From a checkpoint of a small mixture-of-experts model trained on Wikipedia.
Size: 12 layers, 172M parameters.
Experts: 12 experts in each of 11 layers, 640 SwiGLU neurons an expert, 1 pick a token, a softmax router, a shared expert of 640 neurons.
Training: a variant of Adam for the experts, 1170M tokens.
Below are experts of layer 2 (counted from 0) of a mixture-of-experts language model. Rows are named router (the router's row for the expert) and show model dimensions 448-511. Each number is 128 + 32 x the weight over its row's rms, rounded and kept within 0 to 255. Numbers have three digits each.
Before each expert's rows: "mostly gets" lists some tokens that are sent to it at least half of the time. This comes from a sample of Wikipedia text that the model never trained on.

# expert 11
mostly gets: "188", "184", "191", "190", "181", "185"
router:099145171158082072106093094121147137142164103150114144126110141110087071174128141185171099102135136144082161124110102131137111105146114120162091144161120132120143088150139140097137129172108191

# expert 1
mostly gets: " Socorro", " Juan", " Antonio", " Hapoel", "ione", "ón"
router:104137140151108107127123104113158101119160131103126146139144091081107106147102081132075151114159061111090175083207141125136138170129082107133097133140183119125130113169142133094079117134183207

# expert 4
mostly gets: "|---|---|---|---|---|---|\n", "|---|---|---|---|---|\n", "|---|---|\n", "|---|---|---|\n", " Chevrolet", " There"
router:136093135154087079138151094084114169144165113093126116168136125116095092146075104125144131125121131106098134160190117149129140119140112133140089132159155103109129110118154143102086141111147194

# expert 0
mostly gets: " MPC", "%)", " Shaw", " FW", " Alberta", "UP"
router:116108115117105090127160155130212196125159133125144168105149173105084116130109099122131090142084122055194130110180140120116195191130117095131134129130101136166137137119119122141123115112123144

# expert 2
mostly gets: " Nancy", " Phylum", " Clade", " classification", " Preceded", " Places"
router:133180103114123155173096137183149161160157122139095143149137140136092158112116066121088131141119093162081098118084154096140143126137110149142174141078130119110106123098108111088115102167142135

# expert 9
mostly gets: " Chinese", " CHN", " Indiana", " Hong", " Chan", " however"
router:147100062137148139129148143125092118115116163113140111062146145090158129087171169099162100158112137111184154089129108119144179073119102120111117122146127156153141147150160085179117174121121186

# expert 3
mostly gets: "|---|---|---|---|\n", "ski", " Russian", " longer", " competition", " list"
router:128161151118095143103122149145061081151147132132094090145098140116185098093175127128124162108166095173178130176096113164123061156094125173093160114152123095087133097099131185131147112128118035

# expert 6
mostly gets: " JPL", " upon", " ·", " Their", " He", "Early"
router:182131169120132171126138128120134122127119130177160150152126092141143176156147184118132155116146182086063097156138114131118102150156145115150128113132159119068120191151153149152124144093107082

# expert 7
mostly gets: " Kumar", " limited", " Singh", "SI", " Cow", "avi"
router:053104162104145095066144099116200169104119127111116126121126131165066128200107128142104115139111176194031116125164147161125152086154089103125129162119120177225130136136089090095155089159152143

# expert 5
mostly gets: "°W", " Insecta", " ever", " “", "American", ".\"\n\n"
router:098090116131178122139115127103090085107084162113182133148122114151158162182096087167153113124103123120180113163126147092123100125116172123149119118077105153136120098122086127090149113105141160

# expert 10
mostly gets: " join", " help", " produce", " other", " recording", " LINEAR"
router:102113126161102098132128083105190112154171124131123152129135089082101123139104124148102157087179075136113159046230119140125110146123089098135094169131166146150108126155174152116107144139177168

# expert 8
mostly gets: "α", "ν", " \\", "yd", " strong", " Lane"
router:099127136169128109143118108105159105145158117120101157133143089080112098139099109134088162103154076132102143079231122115137138164113081129143110141139170139127118119148156123110060117137165162